{"num_hidden_layers": 14, "hidden_size": 192, "n_experts": 24, "experts_per_token": 6, "d_expert": 32, "d_shared_expert": 64, "hidden_act": "swiglu", "moe_layers": [1, 2, 3, 4, 5, 6, 7, 8, 9, 10, 11, 12, 13], "router_score": "sigmoid", "normalize_top_k": true, "routed_scale": 2.45, "balance_loss": 0.000106, "balance_bias": true, "router_bias": true, "n_groups": 8, "groups_per_token": 4, "init_std_router": 0.0264, "lr_router": 0.000351, "num_attention_heads": 2, "num_key_value_heads": 1, "head_dim": 96, "vocab_size": 16384, "norm": "rmsnorm", "norm_place": "pre", "norm_eps": 1e-05, "positions": "rope", "rope_theta": 10000.0, "rope_fraction": 1.0, "qk_norm": false, "attn_scale": 0.102, "tie_word_embeddings": false, "parallel_block": false, "init": "normal", "init_std_qkv": 0.0597, "init_std_o": 0.0, "init_std_up": 0.0597, "init_std_down": 0.0, "optimizer": "muon_variant", "learning_rate": 0.00817, "lr_mult_qkv": 0.7, "beta1": 0.9, "lr_head": 0.00519, "max_grad_norm": 0.5, "warmup_steps": 200, "schedule": "wsd", "decay_fraction": 1.0, "decay_shape": "sqrt", "final_lr_fraction": 0.0, "batch_tokens": 65536, "max_seq_len": 512, "doc_mask": true, "train_tokens": 397100000, "max_steps": 6060, "dataset": "wikipedia_en"}
Below are experts of layer 8 (counted from 0) of a mixture-of-experts language model. Rows are named router (the router's row for the expert), gate (a neuron's input weights, with its number), up (a neuron's input weights, with its number) and show model dimensions 0-191. Each number is 128 + 24 x the weight over its row's rms, rounded and kept within 0 to 255. Numbers have three digits each.
Before each expert's rows: "comes after" lists some tokens at least twice as common just before its tokens as in all text. This comes from a sample of Wikipedia text that the model never trained on. Tokens count by the router's weight.

# expert 14
comes after: " the", " a", " in", " of", " was", " is"
router:128133118125138135115126095092100147118090055200083107125131120149140131104141150132143147181115151122121115130151095116153129115115107122103141129122162153127135148123147174143133113137087144132099146122127144141139112128114114087121109093151173129120152111135120110159131126141104094178131166128147136106156160127178131115146147103143093116134115099077072149134096152099116127148141123084134139100118112171129160124114162177123143064116154142138122135134133120116161079109145147158173116160112167085121152141122133103115099088101116146124127117098137092147134116121139183116
gate0:123120113118147117113170126095153127128114082092141115091120129122097111130113148142119102151131127124125145086128114141123126148100115124113133110181138168110129095115130155118118110106122128100205145107133193156135140171140102138163174180107087148115153136122088135088124107128127125069127146137062147104177141144105093126101105106150096107147159122186115115118158156132145149100123147135096134150109146120116122113183170156111105144138122116149170133102119129132121107059128157156142124146118128144101137120119143153116113121143117087103116169120126140145088111142133145144
up0:136107133123123172164124107097126117094088137126133156085123155159137101147097128163142138050144101112132142161124087138095153125134103099122133142140142120143155162101116099118128099171154162166099122143105095150150120083118132122101140144150086157134112117069163137127148149154087131103156158136127082105124135129137122107102128162168115107134141188156107115122155148104102101142130128109137110130157159141156140128139141140109119079127141075150147126167131120116146179127123111146122149150092143117160089114151171115144078122167131122137104126162144137143126116109154161148
gate1:100081088115155133119151109151155130103155129146122102167089157118111103120118139121085120132158111091100173067100080144119081127104132124089114126117137165114168178182110113081119105097160100112117131110141146144095081111137106132162128109116169186120094133133083114133122153124085120125135152100127102128123109139134142120131106114171126122147115111131130163105086146159150092140104117148127143110137142123068114102152128115147123130119134136131132158101123119123105133161109152142124099144112118110116104129084161081103097097117140134085148136132100124123124089121160124095
up1:092125155108121133106188072158094129143159139117125111102157116130141118099150113161149123131120128121146133116091096142135132049131167120118144125103107158116107123124147110151148137117147110158103131082139124111100080103119147101123134106165096117101105128143133134112104113118155150198115163097129146163121137153146108073112112105125127154137096101160120073144137111154118116140115127130113148084153139129128154094122140145103121107084127108163056165147119159139129094100112119122094152147110132141115117137147146134074182147135099138134096147111123082155138139125124134144
gate2:136137099141126110126171131149142122089118122115109147121116151131123097151136113143163149137138136093131098143132107127141149129143106129169138127135125148089090129130100157132125136124163133120099144117141141153090121160144072129120100123147139157150124097121108167170167071090111121161150097097150175120107136140119121083145150126145138100130136118104177157163127124090095112124131190137138103118135134115153157145126115154145103172116163120146125117101117151128154104116113112113188122125105146115143064114115137096144092113079144106128164103132142128048157190117131121091
up2:127104128132140101131123096127146109108104123136141155096136141119113125119125121177135098130164166121170117158095124154135149145072221145173118090094141129119154070111139155133148107123124131138155087066091136124119119128154122130119126111100128158124132122162116085122110145136182133126156149189106099136131136173123077091151161141109110084131155086135120137104160150142105131156117105116168150126125106132128154117135104093133121110078137145094101104125127097121112145133130137172148154138115121127144117174125115102101146111125175114136124106119151146149122136111142154163
gate3:140131109180125134155142108155113132098139151135093122122115110107152117122124097102129092112154147124146102137111137157133082122084093107123167142141151151111151147119149113148154165108126122076164152101105142148111126130099146141162132139136132163116106143115138113170132119162140100094172137144069108173127163111142146167128120094125150140091115125115144112128139109108130127103147139061154119122121134090107141111094157105133116114122078104174095122138099156079149132153099141142099143135107167114086168081144141126099130152109146119090146144113132128120147099184069129105
up3:074092155144135140148156117168144160145158174095113117136164128084133088112116119173120116151120114145140169121148138191163153093130137137174143138136133123115156152120115153174134131156100134111146156151107156118086139157137121119104120119129145102117132114124174124101136084101158132129144124125101148088113151154122156132119118145151127082094188144114078129140122104118136080124149117131106136112155112135132092087125109101136175132140136162146120145106154177131137176153123089146148063123164115166133141097154113125142136102127116136084119140108111096128153150125135143131
gate4:083135185128144155138125134150144117130109149124131111154129135140115089093109165152142130143128134119167119113109116146130137115117142096122092140128115117130108110121107134138159118135100095072111126132129177112128109135125116123115152128137137095127176135137110124092131190189087146157193126142092142088144157134103096148136111142150108156107132134116111106130118130102148156144139093165132120156149149150125148138098151178129157142182120121142118130081140137125159166091171140139158073146118123078127104095110129090130140155077115124142120148152122116186133113162143182130
up4:162089154171129176159124132092169133181149136156109096126151112149132139152127197147110128161100139155103121111120183104124145091112103094103145108115155135141121087180164140138111150102142151176123108144136135145151152134127119112109159112126145123160141160085111145119147153126115139108128130138122165163093123109150129141152142125105130109149140102139168160122106137082094157133155109123121127103106089146144129105129094113121098175140091133082125107132126183152096131132116159117150117155127124128116155154080114133139161123106126102119068151136132140125124110166087108151
gate5:104145117125113182140138081124138139101129093146136104129134106109113118138116155137066142113119120098115124107163089151138082110124116107121135183166103139106104133100124146113123145113085116116092163121118149131132117098133084143131124115157164113125164131110161122159111119158103089155132148156096140157124150131106143146157120129120100127144138155074127086134137118122140137199132167124152151095116149141110112095139109174130145115123128163076124145130138129090163133116124125158154152150079156062130153095083120121163122107118132133119116089105120138163123187118159104116
up5:131173101133114129131124128123130092119137130056070089124130145127136124091104126131145122136143117119110139140153131123096117108157094145132155116142157099171140133110126153127097122147116130117115120140102145154181113127144148139142094122114107148122140117121113149152143119177119090124093111143118079127169174131178147109094082116153145152086116109142106144155100170102125097136129130128159098107191120098155119120114130137113174136114139147129107183134154161099130072151172136115130169126151153131137127144112128103115164131165150114115102136062134109120132180084154128123
gate6:123104144127147102172125129109183147119094120094150119116141136124095119134162121120156128158162118096095085137137144110166146070087107118058109168131125118075136148115128103172127084138144135169112108138115130137146122131140149083137130151155149138126120121078125118101111094151127127134140108143126126150116145142127159174109097114114158162149135138119131117096104093064149101135113127106125165098153183165150157173139145099116089092152127136101148116122167113106131104147107151130125121134156101149141105132094120103132098113151119132134071142121072141120138126136138153136
up6:122104107121123111130111097168122147128117149103132179106097139117133115151093131150093097137132109139122100095144104147150129122160186137112117174157084145140157104117144138149121065155141105131104163112114141124113131134110118153177145175124184115127176092152153118076149157114110155152146122154133138117159129105115160117164108142165109140134119121091131105146126129100128148176144118121098108106121121070098197097127132132163141084126125118131097099112155178122141126151134099110111112087125131136103119121139100142133099120137150149168135125137091132137147168128152124079
gate7:100089151145095154088145092143114118140100102102131082104147129130107156145117167091142132133118099131125104137137140135131123074124175074161145148117136136121110121156095150156119088116085114112115150112111092096115157155100112117130089159103159140167132164127166124118133125136147156143130141161155138117130089092150095073176133112112190102140110108110143127165113169120097105149129136125130123097118124133084172117136093152118128119082103125113134117105149142129170147148153162136150129107086148120149096124106120082145118143110135131113120117070144142114143108120115118083
up7:133094152098099136116146119151158131125109168119114124132080134163113114133135132122129133141129105145102145154125170152119108107092111119171102137094141106122133108118131176121136115077114128088121118141121113182098136117120132101128139122151161111127103076139109158142140106113149146127161134107112111155097139098136095115108118069140151154135165113108127091144165132164097061148113143107126118129107179103072144136125065131132101140159175138111131101137096142104103127116195124147153163112131171118156124150082103144120114111088138120108143109102114115147099134131091161124
gate8:129140128082161130146119156137160117176129137173119122116111132165120111151164114165125137132102136121147110097143087174124134121150114094147149137167134137100124149116148089149144106165172162154087142109142174148143123140106110115112104141141151137103119117095145097147114119150104126098141146093108078132115148164129115091179098124122066139127081120128138136120174123096119177107120112117077109097144144133151161140136150124085121123134104110148086152117144155096173134109097152119131152118147129134108113123129137112134137113113193113120090123135105119090119152105176175100
up8:086149139126085114137147145156101118113060153129104146132125074137086134090135143086105131159149131135127131119172144120136148069096149107104105105162115134132114112078145111172142148111137168124192119154121131157133120105132145125131149149168118119114135176120079124153115106141165089114082144149151140149120143140114138108142130120149161075127119094113112164145168111156130128092173105126149147150187102140141147127169126163142124144135132127114138138114132138129113141134095161138161113133139154072132127150152100108145176104107116090149106114107095125107137138119115133128
gate9:119124118133133109152120090119134137148126102150110101135159149130146136129101116126143128115082137137115122115147099177093080149151158130180158131092142149115125161115197135156166147152086123104158120134134152129138162086128109089160116120176140092121158175135152157163141103138113144169126137141116156152153110186115167146149130117141069102107165119127077163157149143119173139162121098124098083103113110155121123133132135151133159147132143132162139149102090119124107145126185110147109135146156154120161105085151112133120109146139143154106127142139136131148133172112127105119
up9:164121136131139149115124141109162163071120141144128137157108119118126103117095105071095121136138150114176110084121097123107142110148101144127121084124164158172137110121102127125085092167147145101162119098122143110091163089144134137159165146147132132106102173143151132109125107153106076124115141129159114118136148166112111144161159140153117092125114116095129097138166166133144123116142155133126122103127110117127156079164119154097160149088091131143161171123136148115089107087149120146111127149134151114152100125126083138116158169137181162155130096129131085117148140141102122116
gate10:129126074183124173110142115102162152149146114124157126114113135139100097110128136085160189096114139116136150146181120143171141108129148115113102156103187118120140169152150132129124151112126136114145131145097111113136105158105141092160132126086154124075141127104131089095131173099120103162105108125154110116114130133139158139158127151129084094099162104124145119107127134152136133178143132086118143098092069130108138134123097091135128139114135132144125132106095135158107183115163118087147180123124127119077127132144138114149135106155138111125102144119103151149134152142085106150
up10:113103125128131134124150103155132152123160119115173111094136129072112113137118137141130127128154091140120154136138150170096151125124079165088114107116107175137118084098146189086154085137136087176159150127118117122145135111104131165144158141159130130146100136126127099055135104143078118100133138127072109103112163123101103104126109129123111090140109131085107133146153110094132143099116146114128135148096111111118147144128161094130152158129150157098129112127110154121106158123095179111082136155138119115139099103088094142122158104119112147130128115118144162111127091110097080130
gate11:087131100150138121131120156154133052154093120128130095116174148166147102141117171120126101115136166124085149127181134114100150112122136112130161142155154102098120136141115127165157116095099116073122129148152132119130143111122126122200112176167151130096117131131136123149131134128144103152100122150111142096139119140133124133114164125143077113108113116123071132141102131125122131114130077125123123121101060158144130162113086150145145057139151156143141090147087154108174144166132112169152137123109114088151128126151144118119131113119126115119137123153141091117169140136126131150
up11:095149125116151143127102154143092096084150092151131119086087101140143139107140134156089117125140096147135116158128169126125143143101124164130156132101105117178168135149139147100136110117104089126114091153139093098150139137141171136135168127132095151135159146114108127141136125124110115131135085095133138117189057134120123112129131120122157138149099131122139166137108140114145124141132136135167096115095126120107094104118126098138131132131074130106131158122076089119127154138146073125101146106221194143153147114153138143143144115119117170109114123149152085131143129137138141129
gate12:131100128116096136093137150090129112120168096170103071111146164146115119116136149104123181146116072150116140088124121150142160100131127071187140135118122151132157120178139111126136116140126128149099124101135166121118143154138128139090138134147169124166170134114114088114135148097124121141134170097107132138139095139181120130150073157145105110154110130124121128133138128137089125108153128146124133137127131129137152148119103095120139090128171119101134146134106112117108066153157187172134095142141143099097117110094114123127109123108126115130173114151112151159112096117137201141
up12:102151134133133141173116120129121142157140142158154144137134100129166094160141121160148128107102141076155145131158102160133101119148156115121146095094114121114094138149167087163123145135131102099111096108165134134106089137162108175091115125168117111104132110178128168131112102125184095120127176142132117100112098145121138122072122167081143144122159134149132122134131094169126103127131151120128099143112139088171139165154154101135137156085154129150080108171121103096119087144147115130099131133120139168120162123160135160158127087128127143093178135129113134128146147142137105127
gate13:095107131102133146108128127107126114118168095179115115138148118115128099108160157122085115171120155101139110117143111133126132110141154101105109144123160087133114132149127165087153130103150123135108141141150126105122114174103107099164127122126175148143148115139140072198075124137104124198144118126129156129134140120115106099164131152132127100134113109117152121131106128101133154126117111167121105145113125167127132194087115167111154098133092159142115138069143170110135120116087172138180078129157160106162133117115121137125118095103150136161145115158083113125122133111132143140
up13:176197116113122085127134137143163136138122142124151139137160134131179092119149112135100167166096168121123153124123076131127163122101093087155102119114130096180153112130137089146162130123146129111124162124126126184153133135143117153122114133148135148110161139089131124129160139107157120125126177116159164111111131113179123130141120135123133122147138143132129104125127130154068100159112115142132120124104110129134103106150145196112134126148133141114082082168106084130122120140157096105135142046122165129131154115157131146114112156080117124152106147144086153121131140130144139154
gate14:144133128149155098085174121138135137109114104119124115109124125152127136109107110177174165128116095138116108131147105156167110132087174103089106122140161182136082155117171154157107104113128118137153132104100149134139103121122125115145151100139133140118087163148088121130089104152136122103112122109162141097119141115169152164090157128120105116121116128099149175126085152159132093083085109131154128110139115149108135158105068113111106119122122121140117164114156137133168095091082130139106105149088108122123089100117120110155104088138110116174145117114107162145151128126147153089
up14:112148149149102118151145111129123116168141095118148166112141154128126117165108173108132161113121105110153159152149139152110125116122097137104134195126127114131137124128159088086144143116132128072093146106082148113096148133113168132129086097136151172108108127144108138085090138094138156102129146111110119149136143134134159120145082168127139104118153125110113159146136143117144147106123143134118060136115128148160140154137161104172110143108120149147111139094163101095178131134125163143125133163121118121091099156123113162180104123145161180149145079140155120161142104142153168108
gate15:101161164149118138140120122162089135099105146150126159106167120133125137173133161109120125151113154133145127116180099129107089107157088146129151113148146148089124156098131118127154118149139127114118140142157098135149086110160133093148126121101099091112103110143099119156132099136124136118148158179135138127105166108085116155159118152144166145121076106123086126123168133122097186141156098123101157130140129117091155096117113127146135128147162128139147141127142117171149133110098117124096164114113076108112144110153134081149136134104078111071128118066095116131166124150140163113
up15:156116124163134098112119135109104094180143092127163146146140139138116115110082106111108149137101104123138097131149107126154145102117117159129142135111143113175131130172124156130130170107125166200082129146160136117117143108113110103177161137129145109100130102092114135166133111158097085134146151104200121107159148219091138085098143101152089090117095146118111103129122144114139139137131106159115081129132111119126125163118131162115122084080133115134145141124137120157136163127151134127123112124118144104106144086125113139163125120149145129148141142135135115152094106117165118117
gate16:182129120149129109142121107095122163161132061177136123144075114127145130152135105145108122166097141096100112127159136107144104168139072117089133102140160133148103148152155131132126147096139135162117154140157143110142115187111167118179123107101146151089077103090152100133104109155131137136157131117137144094133136154095155089098151146167107126088132124127129155116139134123134114142106134127124139132116139158132099105102173140123163109156091110163131100156113101120133096111129137144154117134141114134125126166177109122121173114096131118103101107135117087096131093078126149144
up16:127150122159161065159111094112151129157109098159119177108113133097153151121145094157138148142178149148121134153136133092119151150131155168141110182121139138156152161108151091134112138109090132134096113128131147143129164119096134145092130083145132154150129155143077121145142140093170145102150136175094109088172123117187101130082129169113097145152147114138152138095154165142113135132151132144108149115081110130152112141167134102135116124108097092117127145125119118133124090115142167106098128132099155118134156135120153089120129097145178148147116105147124151115165146126108119104
gate17:127162119145130112127163121136159147123098112133144105107151171129119119103097132137166141095174163145086138160113135154114125154098120116161138164163132110196125114103122118115145137149124101152129135113102137143093112143128108096160118170115166116120120100117083104146145117144122135143128088136135116125146140107118125113090076121106136117148087090150126049152111106167178168141141161145154120134114142093151148166081133138104140119129146095113126154135109157064104151157116121160146103116130128137132153139138178168101100137122148140145126132161118109145145122103175123084
up17:107157134123176147105128130162122127090124155183160094119133112096116136110120127130107120143097140119132138133187107129139107119139161129127114139103119160092137144130155117102162105083136154155123119154168154120119151120123137165111136111176142115123158146155128123142143145127138149140083161110094131110163163159083122191164183111101085148100142111149130160153164165140122124148117110123082102091178095127126090109163080151136132157136114132130137122133127123126130127147147106147126142148100099113173163086131109086147142116128130109118137140103175136102082137103172137139
gate18:162104116163113140151126130143153173143096127149155088117154139167138136118168090106106117135121130129129128091110136150145109090113096090087157108135132124140147131110128099136141105114124134110092152107119157133069118113149110133105145078113148121146131109120153105131142096118137126154173134171095156114155106087141097115128152110113062082112156082106162090116101136144145106176150131116127151158096143119074149128091124160097125128156136167121161105126109126144168108140116099156117135110112126143098122150136108121139121092147177158160127126081119121152116098150154143080
up18:116171140116112151093120106148096138150130101095087140084111155133114104124103168104118122144098124134120140134136118141127150099160105150142148091150134159135064149134133100142157098132157113101120102114138101074102095095143096120090112116111116137139121109113132130092118127081102137126082129121163146133095091096147124174103142175146116108111130132114064172133089109146150135107140121089105126144162156122115125147123153123115135132158141166116118137159124130091142140116063152129174156113147122106107115138128122147090098140125092148105084093119099149119095136095140171099
gate19:125104154168129105100188110118140136143143109140151101171181099158141116085089149185116148117119141150134093143091106136152125126083121091120121179134124130129121118135148117122103103117091112156094127117154135124121105075126166123106135164139129108143173140103100100131106150069168100127092123111116127096134125137159114149149105077140113148112121119097126162136075094135141143118124079149084116124114142090138123133141134131137153120141117158123112143120076140114124056119110131149138089167137149140171128137158137119096126114120147144111137150139132091130154160141172121118
up19:131116144121081166141172115144146122117139106100148144144148147138147108134138086148111103147109142106116129109107130135156135153120137106147147156091118185140139097156152108121120164120109113114108105157097160106110116119168134152113149135209117107137101114134130094142143111141105115154109103132143118132141080164176093149114186140126152078144127088137110123165154117110098108134118138136127141091137130152136120125096125104154172127118127137163102119144117100152156095165179080156162127115139077139175119168159138131149080089121140115127141118175115105106115093129137113135
gate20:174127131131107143117115157114111151186093152135141133164143124153120120100144130128118120159122085166109114098166116125142142153115130092128129125131175140111145131124152119151152106154106137086113113112117126099135114134137113107137109135114133162101146119137154091115194142175101108120128127133144136088135117100140127084111097078120141118115118087123084086123098139136133139129136087125167162129152116145054117146152110144148161136103145136148136117131132183109104111146150116118145082105121117091080132101161163125146088100155167118122131124070101149149112158122148138068
up20:108118137118124145115120165120116107142106124114113160100136185173121143126128137123137141107160144108118091096094103117144112150125111127153117144119148160124126129098136112120093135123144111089118131161117126133140134074113129106098085140118143099116151104133153158160145120188146131135076140142078168135133142138111103127153157104157174158121132153149110157144132159061125126195097119099137123144135106107102146110165113102141111157138180119151113092136109131129145111147116114102133175177123149127136127102124122112105145150137092148132173094105139140201088097118134125179
gate21:142121133146178137139158145086149118151150116119095134158122146130140142131144094107155130136061134149142172139123152117136134127134129104117131126139135159159156181113119162130134084084133169138133129128131118128138148139098143101140113099145143150086141102125094115128151120155109112154154126135135108117158156152170106120087109152116111136162110108124123113107109132121183184118160139067104114085080156138146118144085159095163162065140098144132157096131152108147130136088146165144124096150146134076133098091114143149086134130143074128130138118103151121100121145150126123101
up21:137156113166137116091131157138117077148164120118094115101156127113121108100171139100126115090182105147138130097120172118143148141110117134153090168144168177098140145128145117097114109103158093120140123110148130112143128149108141105103115175146139144143129163119089177127131120123119124146113175165099106144100118098126138099140141117100141139082114082108127183148121107072105116128125154123103107148122117115091113178125114140139120179089173207139137145102103116132140110136155129152122139103150122138113116153122158105091147128129090144122155124134137143141169132167124141124
gate22:118129135135128087148135120140120109116101092148111145156114124160158133109114083154146098159146172115121096148132115148148131105104147143086117109122140154128132140155130123154108171165078105143147118141112109087128183147129134100097095103135191141145143140089092147065153161140139107139145176178136157183146115107135111116146128135116153096159147116064122146129129103134096148121136137169128188104135145180116130127126136135115154109167142136106111124134113128121148115141137115114121132135099134124141113150133088119148068105163165117142109111135143108127105181164095117132
up22:129105139124088147140093098141074088118118150101119163140128170119106125164156137094153128133129154082095135124093125136119107146138091139123153129127122116148129137128144096117105145167121148102169118138116125131101074115138174104056129163108142107136111138120136115136170101151101137145097139153144111093157120164119130109145119145126123144099137147121171117146152169101096169127103176164116105165102083108125159106091124083109149144114122098135122125105149104166114097123140155130154164123108196126110165121125166161116133175130126116140137109095104136079114142120121135119
gate23:115120116135145129150145125162147101105112097134141125086158182133097128117152163186112171112131182140131120143121114132120125124138097082114141100120105126144153105137137122119093118117148143114105121119128142103111109086120085142125100153111099140127126104098088153137117095100149095130143123098111129097188122140156141169140153154123061137147127127151077172085169159147150138153139124096121110149068099085168101161093160160122173156135134147139116123111098144158131171120118127123126132117080128136117107133123147139148101174128154167130132136104145119096101114107131122114
up23:106131117089098134164163104169137127116121137079159132143106102118101106132152142153181150164133115119133090119129064133160157118087139157146149106119072118139153134146089067163122121119147094142125136127088124151126109168130143096134147128147140164104077136163097132120105137139130094141184156076136159155149115117116117119127138119115126090116140116088124126109174121143149108140150122154104157145145142120124165172144168117124118170126115106119111143120119105141139135113129137122174119120106135176146133124115097159095129150131090115152113167126173162104146124080126111115
gate24:140133115128145113096113199143113179147137100105136118113140160089119131115150063095084156114128153146116120081151109099143120135124151123130165165093158167163138131123130078130168155143123155089156120094130146138102136145158141107151119131131151130104088140114128084127124104147153109124123124114127140127103110153106123140135142157121149139120142119134123136153073154127129128128114141116104126106101094164174084150161154097159140169118144108104147162100149136108143105143124113116117103147162152131107119111090100123128169127095159152157144117155112077113148077144080147083
up24:144192140111173119104132134127164160151116125147114113132115112143122148077105109149178136101139144140121094136144095159139117131147152125125139165160110112142134134122145147163109127150157145163187127146115140151142175127182114156084111144122153160086142168135114128136117113124159129170121163117114142139088090141145124084109114143138119153146120119158121114141128141160146082109111119134133169108138071162132123132116172149120076111090100110115125132175106133105113110134083112113110106187140124129111108143128091113146088145093162111152106145128140132107140127116160185115
gate25:139105132118103107094114153115118117129161084138099091148111127147175101114093155187117116143089135151127149131151132058183127140121124144128070122142141109130127146079145149136140170134123100129114148128085093132151108117142129128137139148095088140144150138143133124144120104117079126137125147122140103091124061098172102164129153121149122143180135151132124128140102129107151142092133114076129140148162085144149125131090136141126149101149160138079130162157122150101124125128084114114183103134144117121129113118101109112083124102132157115161144122173113107120122159094147148140
up25:129129121143136126125110123126126146155125131118157146134154111134137089166136138150130088131195119126082153109108177149209120079116114161163164094131130177105143131129135135171125134178110145149092144070147119137119121184113144118147108112143129120093160168125138147171132124109143079195176141151115118125135151121113150115118134126140095173149111099148151134104164128135129172145115127131143103125122124145106144187129145147155140112085128147166127139113100141122184089094153139106136146109122097113107136134123120140160140117139139125159119133122140133139131135102113079121
gate26:119105075120109136130170133166120137115154125147124110156104115104119180126152108129141137151086123115167074123122124124101137127124172108097118145136157145102071163128169147124115149094121106113141136097136102140108095109098172150088116111120124088118103137070116110142136111109104120125123133140174129070119156145164132128171144133159107131104089091119129110137147093109135128165127129130123136134118123126142132157155115120071149146117066100175139130133149090124158119135121084114135156096129123108170129122177129134156079121113167100116142103125168120119094121141101120090
up26:124164136135131157125109164073119137121122125124152118138106136104090124121089117152179089100163123137124149136121123095132118150150121144108173151123126136133091167155146129140126135086159124087130133106129135131079067140118103085135165188119146133144110147078165113127117131149116137110124138131139114127147114130091108119134137099130106133146139098146110107099084130123106141102133154135150156048092152113111175142125090162130179120113130149109107100135179093086155141105103124160091131112125128126105105123122104188122117151111109094117146172125162151114125123118131148159
gate27:127105166114151129121156139161087162127132124131158092107183168124148124102105144097125163168102141124139111117107113131110157169081150143108144127108175118106126118136120150121150125190092130133132149145133097130119085120168127173078134117139115076156127163169111112104148150124137102117102146111103101126126142128131116128161180145107092101088105117134160124096118145068128120152073094146080156133116151125149147103130167153119120128146146152113095100117115124145140089153154126133133125145118113107130104122158160104119102105118127134160145124144090073140136093115132110092
up27:130105180104144108121093123094127108158166100151098127128177148125099125145157111142136134110136178147147127113155134116134117091142144106107102145118134096139102126106096096072177108143106129109105089085171136118156112090148132137131118170110132122115150150148160100109104134150122167090116081136095085100146128154125159145129139113111143118117153142128119138133130158124144129132120167141105147115133110122202119156119116113166105124158156161144143150119118157164180125134114110159134121114064114160118157125125150129163102105110117162124181155138102140100129152113142093087
gate28:094157107123126131119102101132088088115094143123133118084142112100161140114128114169138164141108167130108101122177103120114155117136115151147153134112150058113155099163118105142118128167122137136123133129083132105142153148126153089129143126154157165122090089141125126126145135131142177143171119141115133107142147131124112166123116118114116109143077123120144095128138110125119071128147116126116210130150134125153149140148144143105149106157141135119154102109118094155149178140120127099182104108135129132121144096113172142111153148129100127172155079109158088131074154116145170130
up28:097129131136113161111092118175147129111131122166156132122091130119138154160152109133137129102105141136169132084179128128120148099152085126154153111150135057166122086150117117135165131133158157120139121161108143121181155116132170159134127156161109148137114133106140138088107135154120147129152083171118114112110111138116123117101128127091126076159131079150161125169128125136163155113110116120150150151148148058173153198116131133089096106131110141144128154086119085130131150146145126094128120120112122114133168137101117115108120127149137111118138137161159125155142105144142166112
gate29:142120142109132147120156126119108123110111085141079129135159161113122175119102107109100112110111112146167120126123115132170115113175132129121102155101102105072104134123184156125129136134139146147155144128104145127107141144138107109136040105148158122140158167106119157136154153118089137129157186137152165152176135120164137124153156139136106111119089140094116133091116127120116168100146129096122123141101107156108106127134144147106113123092176121105122143097146157150150107119151135156136069120126136098122142141111128132115079084114169106149151140128152124149181130117136188118
up29:122143125153107129110138114155146111115148127189086138126116168126171124165127112096142151138064111092136165140124120127119138108165134114137108173150101119152147112137127154139101141123147130146130098122144121127079112106131095128135093108151126150165141110143163137124122131099119103099150089152108124181141132108148162156153092146111159131121097097182162099139130107134096083158138105126114110114102103152124143163139126106154118108120143117155117142119127098164095124168073111105080101143157110150148084184102129147101124110158128142122081129113160128111080147131091107151
gate30:127144120155140121118159119109121110110122144125129115133110114136089146128170104107113136129154128109139151120132127120178121147145108082117121087079154121151128141152160129157160153118133114150091084135128126174140158130107147132145126131121128108135173111155116110155159124116112160151172121115168106124160149166128165114125158115168099138154157132150117144130072106107142149153118095099167133122092119178087133169104112165096139113121126194147109174142117123155090132079186149114159151103137129101153121126132136106058067141142105141109120107129099119117104123120137144135
up30:110160103119098123158099140114116117140121119101104121140136137168118153133111111110140133094138102175126163154075102087128143158101147149108135156122128086163139075109127054131181135125133147134136131130099130180150098114133154136153128137104131154165126125119152191109135114161105097114086105090098149125144134137109156109065137125110074085143179148123111132135129143154144153119152119157141155111174120104112095120127136132127117129147150084124147137153110137117095133138129133084141161134125126128104109126179136123104103146131133143130102102138141129127094097155170076145
gate31:127162092153123139175147121162114151154107101136106105121132142156132125101153133129161130104116129103152136134137122134157155107120159109123193148104101159098108127118143158137130124155107121101129114148123116120108146091128096106114146131142126116110133115124123136134155126158171121189147130127173149114150127102151131156094132119102149095202113131134139071119117102117162127122156146076135147129153172116151156179125110143146128099136137133130093160104134117100186111113142138147163167153135153117131103151118088115128151145144117111122118071088099052109111170151157149122
up31:116111106155152108121140111169158133108114126081135115149133138152128170168170097139133126130093116097155159135121113127121130132129154096137128126107131135152091112152148144166088109112122129117103114136114104126145107100121104107158104125086107112150058122106141130090090154119137161112159118134137135180128107118151116140158126116102132100118147086156123112163148092143101124149128149134077125118141147117088154150104139149147117139082176093118103150059108158108136160133166140131148127099122118118107114178123141152139172109097092118119068143102089095144132076110122138146